Experts of a small language model.
Experts: 6 experts in each of 13 layers, 368 dReLU neurons an expert, 1 pick a token, a sigmoid router.
Training: a variant of SOAP for the experts, 14058 steps.
Below are experts of layer 4 (counted from 0) of a mixture-of-experts language model. Rows are named router (the router's row for the expert), gate (a neuron's input weights, with its number), up (a neuron's input weights, with its number), down (a neuron's output weights, with its number) and show model dimensions 384-415. Each number is 500 + 25 x the weight over its row's rms, rounded and kept within 0 to 999. Numbers have three digits each.
Before each expert's rows: "gets" lists some tokens that make up at least twice as much of what it gets as of all text. This comes from a sample of Wikipedia text that the model never trained on. Tokens count by the router's weight.

# expert 1
gets: "20", "19", "1", " The", "2", "18"
router:493514464484532477558509501511476457447467461488488500506472500506577548517534495487523503529464
gate0:500488450505504514461504494482478543520496479496486474511510474521540530470509516502499471508494
up0:472502499505507469476489480447469521512490539486518506476482505544522481495494532493513515483483
down0:508470492511492509518512487500523505450513557504526467510464506514488488503453525489494466466457
gate1:528554463466539476513521454507482487489506507554504519460485497486443525489429544457540487559471
up1:525518526520540547509469547463501505520502512483472481472488495503453478523468513489484468483533
down1:501484465489495473527520429498464508464481500490512490500535454472503484481516505510520523514481
gate2:500522535531508480524498490500488507524494545480482544490492515469524504514480493504471484485482
up2:536476525492500525513477486512502516543509454426512506486500522485465491517536470467503481427532
down2:487541474553448466488542513468477497484497518467549532488523472503508482462501499492470495526482
gate3:547474518461503499522508491509507496482482496486522511537538484528467480506490491508532465482525
up3:522495521509525469492512472482477480476536509488503494494506527487484485535510485537512483480507
down3:496494472492490485451470520508485505511457501486480453542547445511519491510533499492495456480529
gate4:498467468526494499516525479556499511489503508514511520496481519505521516484481535514513479500498
up4:519495548503495515497484499512522496498543525548544517503515464492494524492466509490521470485485
down4:469551515478502501548532452481485519495489508495496483464498527497492418515498527484499483526467
gate5:529507477494533475529494465500487512518481493483530484541520512570526470471537469526508542480509
up5:509547447506485521525470500493517536526512535511492499508466512502511501516455476460490517483460
down5:489510491555513500453521505538476487512494503446545486525531510464486513495486503513517519501502
gate6:470480510522449517488487536513516513454486525524536449482472523496482512468502557513493514499480
up6:502531489486508501448493497478481505473500513513531521476496547524493485529489535516460497495543
down6:468469504470474545487528495468542474525511480525516481459444476503501534508487514530520451492469
gate7:527510469508516504494514471521495442506505523485525485479495505505504535503459489450505453514474
up7:509497546499484487499492496545564465511487520500491490487494527469440501520515445498465516477484
down7:527544513482458477510504498534445486538485503504512499484459533461547464450487513457497505509491
gate8:499465512503516474469565492476506497496502470503514467444457544496526486517536502479499507462478
up8:535522496512510534493504514454502484520499504522500425500508467507541465471535519499505489488480
down8:507506487501483481460487481478518500467507450514526499493492531526515529506510472450464488512481
gate9:472479482504489502480534507511496485495435461500524564464515503480559523484475503507551514524448
up9:449498530546524510492517499512505499511486515494562528489523497502523499488467507524489489468440
down9:501495482474537532492479487494543534501508489514495465542508484560470515555530527503494456509500
gate10:515473522514465502497472512528528531477468469499448471461500521503475518509571515490480447459478
up10:507486526475534478499480495521535455550475560431510538507505522496522461503520510472517488513502
down10:509541483476524498492511489473515485530495417500483527471523493503465483516501474486431489497517
gate11:474496505542491498494493503523449505499451528478497499537481515485497469517496472542508507529503
up11:533480482480446475506459510483559494502525515458523567552482492501512522471539508519503496503462
down11:503546514477483501502489519516539449505519495485457487505512507442506525507492496481536523506477
gate12:522493473519503475496511538536500471462485540510506529496521494490488531485476523552468510513501
up12:516461529538514489468520499539434512504525520449500495521472472461478464535492480487531457489508
down12:547484493508483487498489487515504504499515561461501464512510505527521452479474465523503504505490
gate13:523497488456508487543476495483504498529540510517489541489477547479484512505490502503481510562524
up13:476518495517476487467518518462461485542489495451536482520471518485528513468505521472504420482487
down13:465495473450467506503502526505498504504523508505487459495527533480469458491465421483487522504487
gate14:510519451468463454516517506524471462481497457531506474523510493536482530466520519451508519489460
up14:530508504481502491481517485533494505456527503539513493464490486481512536482503556480477474530509
down14:508506486490512477477525487490534506518479506525501520507481477486545472491485534511498491534500
gate15:445518490512538478533470493490495524447489514488494477472461515534497503495527479478476504469496
up15:484486510532539502488470475524492492444500512490565496529524543484481510508497476528549503496565
down15:535490513476452462499493518512492453459504531520500511495506468491486508482501522465512512540550
gate16:512518550503500498504522476516498475486500502481504531534471515507497489500455459549500473492494
up16:468471502521525473511518519514503485453523502502492506467472514529478531489507508559515522481503
down16:477464516510521483513510528521485481501450529468488474491507464492490470521475478554525456525450
gate17:512498434444522493451526482456481490530541494454519491500505476523512526501531471486476480565501
up17:502490504480471438508523497474483542531523477470502484511507466506510509491563469499549498503492
down17:530491542509458532526503480460485502546518538512472527475525481516515493497515492436483518502449
gate18:472487458537505457507499480509530511484524463467501519527482546508511499486456524492504525499479
up18:486506483489537448499450502486489490507462484492489467509507513469477492475507507481468503518517
down18:510494486543501475539546515484497483473503510466464469507518468533469507478518505466491501510487
gate19:531506502507469508493522520456511481494493488457505499494459507473534536485507509503532459503527
up19:515526525525482528495466492475482477510532509501512521535487481509513492520470530514496484513487
down19:532510514523483508542452520488486507443538507504497470493466533503496452487505507527487527490529
gate20:492468487485482502481479494448479510550502485497456520508508498494508526461502509492463496475522
up20:477535563526561497470505449547461488512511503491542502483513481504483508498508502521513503472505
down20:489537529467475486482490508533492508471495498494529475484486551513499498486491477506478481498479
gate21:527544500493497499487505516523521448461500509531507515539503543499475525497523480513507523527520
up21:477519520499489523506475508517544505522494527482485474493545514469457509474469479551511518502460
down21:524507531485518495526436494473466496484535567538457501509502508476525479525484537477506514486531
gate22:541485516489510494489532486470493460462527527489522502476501482540459574489522553532500519483485
up22:520514494492479513506497490477510497494525511474511484536474520478510495552510514519466520496483
down22:514532531506536525522509545533524538526493513497513499524509505519522528477518504488520525493544
gate23:499509491529507497516509488493488521444457489453451479522526481530512489558532454510458491481537
up23:504491530500570467522484472522515488475448465489476531554478522490488473524508474493517496505540
down23:504497531548519569511529452493586526514535475552503514463515517470489493525531486520498497512493
gate24:515524514520456463527475528534507484478492488501509525511501474520499564494448471527517482514446
up24:509555515534488495528515493509485531450470551515501521490518462507485547540530511536509509491519
down24:468481509498521523483497520483495470492506510493514483498509521430540513507516514503493488523483
gate25:512528475467545494478494519488534492500481474494483492507505523514427475489458477512499476504493
up25:511483502499513477482471523480521542525465525480487507489511512497473469526493485500492496540508
down25:494510508491505498502484507497488493488496496510497515513490501481511468475525512540482495522522
gate26:443499491493537484503470469537491498492483465530465512513467516493535496483485500478519475450526
up26:503490545517477492503515503499510482515467496474483472496506468509519530454556481551509530467509
down26:468464502491495525459500504506510538493520504533551483501437503516486535525520529520473471510499
gate27:490503517510502538496529444503502529497543501468512482505496473482478542485520435542437524509472
up27:530461545542509518503487489521522500509514482532495500502496514490547504541477468540519459464513
down27:499502507506480488483508499474517492547502530514526537526498468504512491488559436493483492509497
gate28:505503488485503476537514499522471552521497481490491436495488523496527467493558527501503510516524
up28:471504495508507476469496437519506477501482506524453490496539459520510500466471562520525502516507
down28:464533538514487557497513474485514489480491506547496490489494471469489539495503489513523498472520
gate29:513509504522505498500520555520515544428506455475517534504531450471483504523525526576492496460473
up29:530476469474526489473524486504515498468446490529554504473511495491539496526497490501458496532499
down29:504507488489479460505533490489532451476487495521517502531487484464519447475504527472511471488496
gate30:483513522446490521532528453502481523531493500519511519524505526480511460484466546510501507492465
up30:461495476525461520536463491508520505522472515515514469493491511462526456497534477515491516513486
down30:533498538493516539521487524498479475496473525501541500502527493504487546501505495448512502477472
gate31:477499478495493507509515553511516524535507521465488493495509479488516468540497516536513525472485
up31:515447541521484479446487496504517486481457454483492478532543502484506475489572453543507497482515
down31:467486536481561520522479461508491490516515506507531517520574495540534500489488493510482499503539
gate32:511530496489446475450437443514482532547528478499537494523447498524531488504488457510478495470491
up32:485474480485551504504503492514469499495493468486514513517485537498561533475484500484496507499500
down32:487526517491470456530515478461527507546457510519495492524505477519513465527479469501493485523493
gate33:513511513539518512494542500504506492477450466499549559491513556492472505477504523545484520495497
up33:477442489511496521468468514490503465507489482535565501532499508494546478484519503505498498560486
down33:525511495474568477505499507593510517515485502538454513497503481545483455513462469497569508552451
gate34:483516547505431482480462482469496504531503495485500494469548521480514506513464497476510451536499
up34:514479519499539471481463432534512515495478485511527539485456541480495534496525482505505558479506
down34:508514506498454481497502485526496487503450474537524439499503505503485463482547503502542494564495
gate35:497523494496472496495527452554517495476541507540510520498513548502456498525533492539510467471476
up35:481476491462484499489488532482457512500483515486505502509484563472459530487491520536465504521503
down35:516499542510545539496513476528476520503454452519510503491446485507476524513480520514502506489517
gate36:507485525536492517503498494506461504508450524524485504503495486485504520512503488502506533540512
up36:542481504467485461531498505489483464483517460527455508482508503517555466552511513517529516485483
down36:423485510547487514495454516516495480463514531493502505511536503479482474510464503505527518494539
gate37:485481475544463502487506486448476507495467501491533512479492468545533478482531499476453541521550
up37:490544507488521475507511498481478482528507468512506506494480497559514516515494507509497488543508
down37:486519538548485489463537488491470482534511505515533519512523498464487538489495489547480537481500
gate38:484512511509498493488510461498467486538520484526500496484502510504490501508483527517538502544498
up38:502564510496523532525497530484569527509540546483463524443501488503514542490552496504513534460517
down38:446523527524489479526472448473544458550460509529488500466536506493482531514503535484452472463503
gate39:520509485491464516470505484502538496479473473508507513541464506505518467476524526532510482490470
up39:493478481512513517495450501531525478514527476495541547508499456485484484521495510559515497509488
down39:505512504511546455461462516483483469515451531530493551491508506522508459496521457511468496565522
gate40:521540502496493487480497478488477503511470460467510485507511500513434496509465556509512502500524
up40:438476427496537485500494432513476500523528506491524465513450494501550514524471475492511505497496
down40:497544460496534510522519517472492461502473516533516552479508510456478549512492513525485470493522
gate41:469523532507514494541510504517527504490499490476470475464498543476511484505484520501504494491544
up41:540458523484547530482482535531549501468482488449470541505481501487535469520514526506496554512492
down41:512543493490497538487481508486524501431519511569524457482507514530481531498493464445476520487528
gate42:498507510528460508493479479495484470477511468491442471488489481507529507508498500498517498485496
up42:502517513533518508501484452502496463501493466492533476493519510522479564512522524508461485451496
down42:494511465486476527454517510542466492486503532506478487524484478534487495458502508490513499478483
gate43:486512477519513527502462490461525472511547499479507503501475495498506473486509507535540498498527
up43:477531515491471524508476504474481529479507506514517502484467515475495512520501498527478457479478
down43:491486475470467473528494500536533476487518495496486505451474483495473499495461511545501488483465
gate44:455537430505499484541546491480474528461489519468495541493527559505510533475486512468475498498499
up44:404537491469475506526484462482439475533466525515501528593512491480480517527476459485467523530516
down44:483495522484526520545474484437487491497476455486491499506509492452465526490473496478473512486495
gate45:464471506485494548530484489503455487484536499502485480523482472491532485521507509502492510466462
up45:520486484521510521497503517444533519492541518494498478499501485514526497540531478502466505516499
down45:522512437498518488457488509507498512491498504507492460508484501504537502520479513542553497518441
gate46:514517490509479507486479505484472490497413494470478480472513461513489471553495500547495476506499
up46:506522490504499487529470495476459485516469448467501519489460491549499513516510540535484508490567
down46:497518496499513475502467490519505513486488509464470544486482474514514494468495491506506491526457
gate47:516476543472511511508478485524458500528499491494519502530466485505486496508483497452490498481501
up47:513528542476533458478475473492506493561518471462491497494484485494545521531519502505499507488474
down47:526516489507506475493505500494538518465495509506518505470491523479467477524504500508509447520497
gate48:509504465501524510506531463539492528465485506458448502460434515542462497490514541543494522470468
up48:509494467459519508480490520522514515549491482567497493512507523480460502470459521502507487484503
down48:535545488437504508518492467518518498482515516495522491485522446518474497497496505530486492474515
gate49:517534546526511509524495516463475508521534523504515523481475504466450521472505484485495502453515
up49:480506473526533506523494520475451508520502469515516521502530479579513513495535494526504493528490
down49:540487496512494485461491477547508488522499455484529496541526520524453451485519498505501506473464
gate50:495523522491501487462536502495504504526514497447469469510524472513482586544492520528490494509551
up50:484533509516494512464510562500508533565508496522517514501548514439440530488489510513521480520527
down50:489525473507485470493504513473477494490449530489518511486509521470470500510489478497501531511424
gate51:495481477485545501493507501539510506422490493505540527481495539516488511462541486461518529509484
up51:455507522490499513469551489545490509510460483492540529475471482489516510492531480498541515476549
down51:509498502515512492493502488505498491475475466468485519501482516498452481478490501481516460528539
gate52:514529529501524494511504485490489525532542500518505505476540546481488517468518503536529492509536
up52:523527494469557479521529495506527504497510515514456522468490497511516525484449484537490496521517
down52:477483510514481494511490509563564521536479493535524522510478507506476530521490553501509471528560
gate53:515512471499528494496516497499537489500444547557494474474530500489523485539464506538494495496483
up53:507467559523515489470496498479478534513493495474478512500519481512511508458500486448468534506464
down53:524466548509468504529485498505531492526497515448504472499516559443479515491496486480527512533553
gate54:479525465479521524508521483487535512522509498481524507495467557503521461491518456488489452524498
up54:532489454488530467529479471516504469500508469517490475437503542494482480510513486517493485467499
down54:498460522520525493489465468521498483499461524514487483473504457524474480510540459552508497536530
gate55:508465493513431476528488524522501491518502507488528539466472499479488502490504492513472497505500
up55:471516540519497504487491494522519479486520523481520464524499511501483472472517531505466500541484
down55:448535498494506525477470539501506479475505467513535508500527486512509492479496516471494499486544
gate56:503487518513489503506492510535519560477503468477525451515505537515510495504468483548488492482469
up56:483490475510483498529515440526486496498513487517487501495510487468504499526494504528476514483471
down56:484538488501478533531483488498536511504480484548515507504536503513536476503498516526521524473427
gate57:491503483554511551492488501511495525497511500475513538469478506477517490485477466490476489494495
up57:447534519465497523488531463503496487481494526514506461518525523498459491538504501475468459517512
down57:581474479456487516485497489463532484533510478516527518485558576486520518516461522438476462495505
gate58:488447495499547478491499520496500521502514478468494491477471491542536545479491500502525490473478
up58:513509461530501502510542560501485516488470503486495474525484563474488507511543512508488517479486
down58:538496520516501492483473518502553482512508523499467507491481462498516485480542530464468486531539
gate59:510496451484530468477484538544526480492506493556548498484563490513536497456481490484531472501492
up59:522484518487464479506494524531500491499507472478493525510464504498504513510472521488470503505489
down59:500505512488497528525462503514484463502470488535514492481551520446548489460480519524492526515487
gate60:509475496484459558476515524491484502499500506492501512454466488480529481539483539536495522556520
up60:520524466496483584497498519479510474460514495493537506544490474486509469526500491491479487461479
down60:543518488512448511538509486507463503512485500517482518469502554511497506495543520518536514502472
gate61:454479519512509512493489527524488497527489488489505543505491522529451474477496544514496471514460
up61:486486496510512518516519456532513502499519496472448555474472482447523476476517539522510494476456
down61:490491510497514459482485496542490468469532456465501464500519529490447489465481538458510454489486
gate62:514508460536477499490517505494514502470507516519462532480510475438507532464531489486537507551512
up62:475491521561497509514513462473494470504473511498517497480553507507534492479538508484496505501508
down62:511509506522508506548483483503506517500527525516551481473489527485507546496507498541494532469469
gate63:502526510472511487524499474489494515473438491516500502517487535491491463515505526491494451466534
up63:466517537543485539494477531510515487478523511474498491500503479521494494496515454499493515490543
down63:510484520506521479499520535510475493491514486498527501431467478580519535546460512472519490506494
gate64:511461485517495524520561516536511504499490518533480501499482542492501543548475514522525506487534
up64:498528496553511469521543499490475548501509491476433574524548512509536496441499486482488494531498
down64:543489529482520524502480473525517562488463557508493494532499520487466471490543471513494525531523
gate65:496495468473515489503494504493500518470508472490492472527523505550540523548540508516475474526511
up65:488517523524457465533447520525504465494523499504535499487489505486456534487497476478499527471518
down65:528482480477505492535461495530517473461484496525480486524547448479510505520490520501500488496520
gate66:516546538533484530517521508510472505501462504480503500467508502504482456485510491487506477513474
up66:498505525477453490495516497553533517518494474501528474505493537498465487485502490529489521484512
down66:469482529515474535529505498503492510489501514496555442470526497545495486504486525489530509473493
gate67:482542513502496504493495498467484487514515526521460475484440482491509518491532495512518451489491
up67:514497512497510525523490502456517517569479498562474507505425478496488461482557541437476511516482
down67:507500519510494524516511514521479516494484527469481474461508421559477559537518491466547508477450
gate68:499531504529491502476530469483483506487496481493551464495496518496499565451497532493472530475479
up68:471480512515503470485514520457477500518498507550487528494485473494478489514505523503501525530487
down68:471486517497501488506490461500502446479508460490527545439501462493528517508532509541490486551518
gate69:500486514480512488471522522461464500547519491496487475499485505516474538523490547487523465483510
up69:479466501467509540435522498482471503470469531527499496479470523497514534492492517529540462491463
down69:513484560497535503517503486507483522493433488451498485499473489457484461546526474551505528494491
gate70:521518496540477498481502474548507515549490446536511540494472514526495498480504466521498521520517
up70:481481465530498499468524526477534525513535473512539520485481507534491528471511512447469488480511
down70:497525486514530484523471501489497480543522437479523490516458519473525523499501509477508514503494
gate71:512578513453526491476522503489508512455483474487494442555498511508509477475482482460522529467467
up71:508497487483542516545536464494504474495537513498470466485505522512522489520427505502494570513523
down71:497520490511468500491501485528491537528510525498512423431497527544505532473472485546532515513526
gate72:478505471507498525481481463478524486493516516464470483473480517523506500498505512564504522507562
up72:476440509493510492492510488471495439530543469493486462504518509491482473469514533510495508481514
down72:480490485477535480480504537523517512510481497479516449488482459452497538520494516509505502523521
gate73:494518510498484506476517483538474515481541473539485435499509475527493460505500493500537536474488
up73:448498512462499503525521464508506504535527506495501495524513510483498548504496502523502512518540
down73:474479510493555469516490509513493504503499517530530474467486507526508504500489484512504518504487
gate74:546491500482476514504517486557486515471515468473511498497472491528481504467457518492521490487518
up74:475521495492496465500483498507501493480487483495489522486513496508493494511453509574444492466501
down74:538459506502480510492459486469506501518508485460478494568543518503458520503486476491453462506502
gate75:478429491492534493493516536512496500484513537498496473516493554525501505492506452529500507554491
up75:478481553508480495532501479518495454525535512494450515458526495535493470502473447496491459529427
down75:506444520490518477486505519499525582450537513512486532529488487521492456467494509489500466548492
gate76:473493497487490454468477530526505519539478480499522481491533476490477526454495460497485535503537
up76:505489484448498470497502508517456477460502519500515501502519472499493494517484514497483451497491
down76:519509480461494512448487524519475496498480499515442514483515502498526488499489460519511491498539
gate77:498478445511516495465528517505500548520475516473481498522491492498497549564513481524492500513476
up77:483477517475546512489526513456511501500479512491489476502481493458512495449493454509533480485527
down77:464519481490503488449498524460529485463448510555502513519534442483512500464513504477455532495493
gate78:489502503501515506523526508545504502502450500464498523518501469507459525474491534492537489499468
up78:519494525478487475515511494495469502534479477539515451460474536542444469505523520525523531501491
down78:523490466515548485498502465488556513500495520452482468527465513503516518536500524492448473518462
gate79:503488481504509544493504492525523501473496532494511542456505490504480512541443488496509507487490
up79:553491500530512486493502506536514450497530549491490537451461492504493444542456480429485516520550
down79:466515494496460552510484481472502484497461488525459503510481473502470533472472510516525508508459
gate80:522502514495470514547502506476568498502466509498473474473475476507477531527514538506470516463516
up80:507490508507530510476503515503527480517530451483525490468538544498507531520519489509479528488537
down80:534529475491466519521502493492516527529514514475480509522490505498519505494465499504519511456490
gate81:521502498516528507473503524515523465504461516521513525495490496482475505514520470480525499511514
up81:481484497519512490494480505483509485508473453487505529492534485455511495499519477523512483524488
down81:519512489517460542488533489519500518533446529527506491485510489470559502462478483525537523499493
gate82:523449504496473496492514504519519558473549507447490454474424498531472529520472529526480529541501
up82:483512484481473521498548493502491465476499514469522536451507471490526508510522548527478522531519
down82:492516513498515521543507505530528498504509474518507527551514476493461504496549512495492497506501
gate83:439504522475528489478517509494530526471478471535540523476498481508522498519504491471508532496543
up83:488501474517494523513525488511561491494492464510506503490500481535483525500481465486490491522521
down83:485496491502497518528487506499483549463482505520497501463513490468491470510487512506527535444489
gate84:537481490476526492509530480467485519513512452478514523508506493505555517509513479536508506547522
up84:541504510488550462515516530500512489477557457509510526504465516525499498523517481504521465490465
down84:477509533482524507511496513494526493480535444479538521486513491494534465513509514445556447506456
gate85:511540508480521529530501498493518497527470508502508468452532495512483492468510482522531497545524
up85:461492495539505473480550472556483479517537514493486501493460544552457528522484508468491517491492
down85:504522519501496475486499484499479523478498442493484565519488518508491527483515494508473529498482
gate86:506507497525484503489461497496480502514468533458478547504510506528493464500477558535516508521479
up86:497483523537496517441488516514552507523491483485478536502466488517504498489482482503471528541492
down86:488487510513473505477508514493482500499509498482534510515474498488450518529514481517503502546514
gate87:478532470537468487482525480475534536458506526452522485477478518484497521511467541504488493518507
up87:484530477525507513512468519516511511451485477494477498491534516494493523503506531533466494507502
down87:521493519503511521510515547491478471480493505491469512514470471480520514476473513521562453466512
gate88:558534486540470509520454465499502505509481506524484494497560503570457495468482503521490538475494
up88:532516495496481504533504527522537470518458418533467469557500509511510493482519474513455483495483
down88:469483506467516517483468474512506487495491516530492438541493499552549459475505492502496482493539
gate89:463502532507460504542488516499457492529513544464516509526460464517455520520536540521532464477520
up89:494553504475514473479450497461499482522479527508520549567499489465486498508482516532495520438530
down89:490448492468419466497514493489465481490530538493483487558472520500504544509514466496482496496501
gate90:452483499491467487489451500495451519498497507552509506549475493499519530494507473484454504510528
up90:510507514465472542478537475482500536550485530496482522479479510473512480490539464466507497498487
down90:457481514484471545484529482506503496529476503488487472514515541486507467496504492515457514497474
gate91:513513486501534469480504532486523519456470500505448471531470470507546449539454515496459498473489
up91:519495477445512464521506494519511482500491475472527503463508502470512472482487533507544492507504
down91:520474501535477477479491512485501529456535494503469455481457494482489506497465523508477491491564
gate92:493492496496507488490480516508488461444460489516532511518451525498512514515456514507536507508495
up92:478532490474527507453510496523514558510556484513519537492507471521496467490514514515456482515476
down92:533492468498486514478475518558463549498470502479461509471544459507458464498488488479496477476487
gate93:515517474503488506476527483513460505507525502503517486486450521502512467530497517505499454502510
up93:489483479514483472512493510509488518503493493479523483521496472493544491502485517484529542506496
down93:551470480500493487467522512520536498551515506485535503491503484443494470552530516509535484486474
gate94:518483466537528514517525518508488516481508539501486522499490521549517458465520551506471488495480
up94:534538508547526476482521513486466517474488450511421516509494513518554525506481494478518516453529
down94:476498514529534514490491529491479470481472493462536518482485482479522475552518513482470520443463
gate95:533507494461540506526496474509505505549473464506512484490444563510479506532486515534524500519498
up95:521490467477519464512513520473474473494483499517500507491521499514504489523527516515500488514527
down95:490547454497496479506478552504505531496515490496522520472491539513538512477491497500546462526508
gate96:517563495545524524498497474531494494481481513503513534524525487460516472480508522476496508482501
up96:495489561523488541456484480514529474511495489548518478486465494523524520500486466546522515510498
down96:482473547502481479478520485499492558494533535450515506543526511463484475513518487517530462495478
gate97:467551490441516465526474458515478463511493472486492519486514475460452493511503508530519521521490
up97:505470499504519501497509454467481476487504485479468489501530485474464520559481519536494488509489
down97:528515509527499519470510501453472512459496489490542517507493502512549473489493550494511494475490
gate98:508469493499536511516477467512486472512529505482484512500510456524501508480522480477506496529544
up98:470435471556515502536489503497492461489537531516515484497494509482518494546480471524492546484542
down98:570460461512465541531465514485526494480523542541511499517516500489554451528486493508520528509511
gate99:515519537526525493506516503497518459463504459516497512457457490488492522519487511481532527505467
up99:489489543508497495553503517521494476486480478488487505504462479512480529498485515466475529509529
down99:495496551490454491513447514514467596483507483519540496477513522487469499528488517510496491480535
gate100:445482472544506485492451490497543505555575506514539510461515491504483492475506499503524494506505
up100:498498523491492501503481476543559466516526511492482529482480513496532488475551497523538474515471
down100:519501488524513513512498486488506540522489460534489496458546513519474447511499540468478546499491
gate101:489536524518472506488486494492453500521498524479495511500508466516526520512471523515481457491519
up101:468502516524468501490532465456464537478473514544490499555526490504483487501505530493484482487509
down101:494504518498489524520503505512529466436489497493449481499485462494495543512523485502534465479492
gate102:487478490545475489501482512513467516473531520496524509541481497505430446543469523498510513448509
up102:529485506490505524531477488513519540484545506452503492523486494505459485492529496523514467520509
down102:473479544519497524516483538551509507488490451475515510512518490530452460536498485496507469494440
gate103:520519482484528475529462487473509477502478504518486514464458517493481536517499485473461520544554
up103:497501500460523488528497474542482536459458491533515509507502489479516523560506529482496552497519
down103:534511524482516537483473510457515488490471511502477541499508564462477494516521501489486490508513
gate104:525463455480479474502485482519461476480486502540516483546498550496468498422535462467559517502524
up104:512516476512451497484474458534453526487506486488535501525522551492482500499533491480481498469578
down104:463496512491517497537486498523504519493477512475542474524522527499499466485518500521501509495527
gate105:503510485517457513512496475501486475495489473498504517493503536532557555498535489529511517522486
up105:469536491516477501495451484533522491500510511516500508504511561497497538516476470469486507521482
down105:526505528511504511544467554516469539464507465484514505494510497518518516469485458458477536507486
gate106:510515509496511567513515494502503507511462545525480472537542531493458514485497492451515516516542
up106:484502488530466513470523528506499502510474530508502518514475513518494539543515494499482524503470
down106:485491492498460547488496519505543536498507479483544480477513515467483505490469511510492496478487
gate107:507504492489523516555534480544457496483488498497489501494488536546528504487505522515513498512522
up107:476509498509545490449506511462503515507496547515532478500482514552501499489489471474507496510506
down107:532481528487502461500548452511539485507481540472498504511486507512559493519497492501504472516470
gate108:530530538516465521520515524537548514493520472506495521514493523470479546480504501496495477502449
up108:501476453481520475520509473492476502501496511540506500492551529568464509506469514502503475479504
down108:513534437479507523526527497535505523470491510536472477441559480499489518481491535522523484433550
gate109:506509502481489510526510554462502526508540511528460512521543558484489433502533548492504538461556
up109:504514480520537488478531495507482506484536563493446515505488450501499535472496513500517490492538
down109:474509494464489538492518504514476523550500506509558506459528493479504464473449518507497504474548
gate110:511515500502490520522522512484495530468477507479539494549520460513480485528436485488517492527514
up110:483520509507462488490452473533524498517506530472488489509468515519511489493524524482502538504493
down110:498493499537505462448450530519463522576554462462515478500497409450518498506527518469492535497502
gate111:480497499521526463511498502487516538509467449484524497522506489506491557489486510475445469513513
up111:467467473447534532539507510535485487488494514514478495495523499518501472504486495525462524498480
down111:516517500511464492541538507525522530479523538527487483466521487459507488467470492489531530543507
gate112:468468518495521493516494508555530472513506526559497467510493512507532480526482508543501491494511
up112:500497469460514520508487499461511543509463534487475503503475522490509535531526512497508492552492
down112:514510499471480527455471494513512490475519489501553472452478527505481516522503508488513462546518
gate113:506480484509505508461425500470448530484515491487518497460454495490553503502532472474479489500517
up113:487524494474491465485472486527530527539464478488539481496483508514517538529504502480493489523461
down113:477503483483529500488488450461480489482512493536487478532478513525461509470506486498455476522471
gate114:466485506477479462460529484474485527498516500482538474489522447495503473493531548503519494533520
up114:469508506498479509470503481490446487519599487522509474458468485464470545566505514515492479506453
down114:496430539501454493508495521534541479471511500513467526486456511492508429487495501509515483510500
gate115:487501495492489469521462514518535468454503500516496524474515481530488489486485489538512501516523
up115:520502528480498483479504498493511496528507474490511540514477471486528484493506530495514491568514
down115:511495489537482497465501507494514492473503499484498499563497501527504503553515535457509524489528
gate116:489487513512470511461506495499497539511495521515494541547470505492554527501523496512489530502541
up116:466493551523485509472491511542501523476501525513476501513496530487499486513549529486464451491520
down116:486485520499491489456505482501500546461501501517473557482464502486478526473542466478475466508533
gate117:497526495500529477451519516480503509476493476493516479495494502502478485506516474511480513521475
up117:508560479527466496496512509502538512491494490479522459515507522467489500505524498464522442532507
down117:544522515516498479490501451508491471490529491527510505503511521486513525524523502442516482486487
gate118:533529520543482518514524522460535537531518480513486485494477484511574521488496442513473490496488
up118:524497514473507513487479519476501498495496478465502485514497544507484464489507517551527517486548
down118:504488466517518479491508460453475510565518522514554479477484524506478479562497466451465487476494
gate119:509513495535534499457502464512466524470516494516489516505475513506526534494525515489485475476458
up119:474517429504528518509501546512510527488498506484521497486519477512506545464543512496483478504437
down119:485469480542517527499452503525500574499488503502513519477515491524494518529504494541504473471563
gate120:523507472539482502539537492513548521519496497485524476518512549515506483494493480522437463541512
up120:472526534505529456463468463526513481493534446505510491547507507485554476481467537490489507481505
down120:478491492542518481493543493475475488468498479480493487499442480516481464526503523499479539464496
gate121:526500514503506477516475481499544484537510527495497482492483547518479469528509459479505471509509
up121:468489508491515502470514466493487502480467488533553470507523518483498491508458494504503491481461
down121:483507491511483467490493512563459486468514542454515503534529481472479498485521497517461517546486
gate122:510468460464504500462502509498484502511487510524525521429531486427486472521494504509530547505487
up122:508484504476463457489495489444522491528482482478513516515491506491522467507497518495489525463497
down122:524536506462521534524500462486504497497509491488496521528473510507498470535525494514495530497510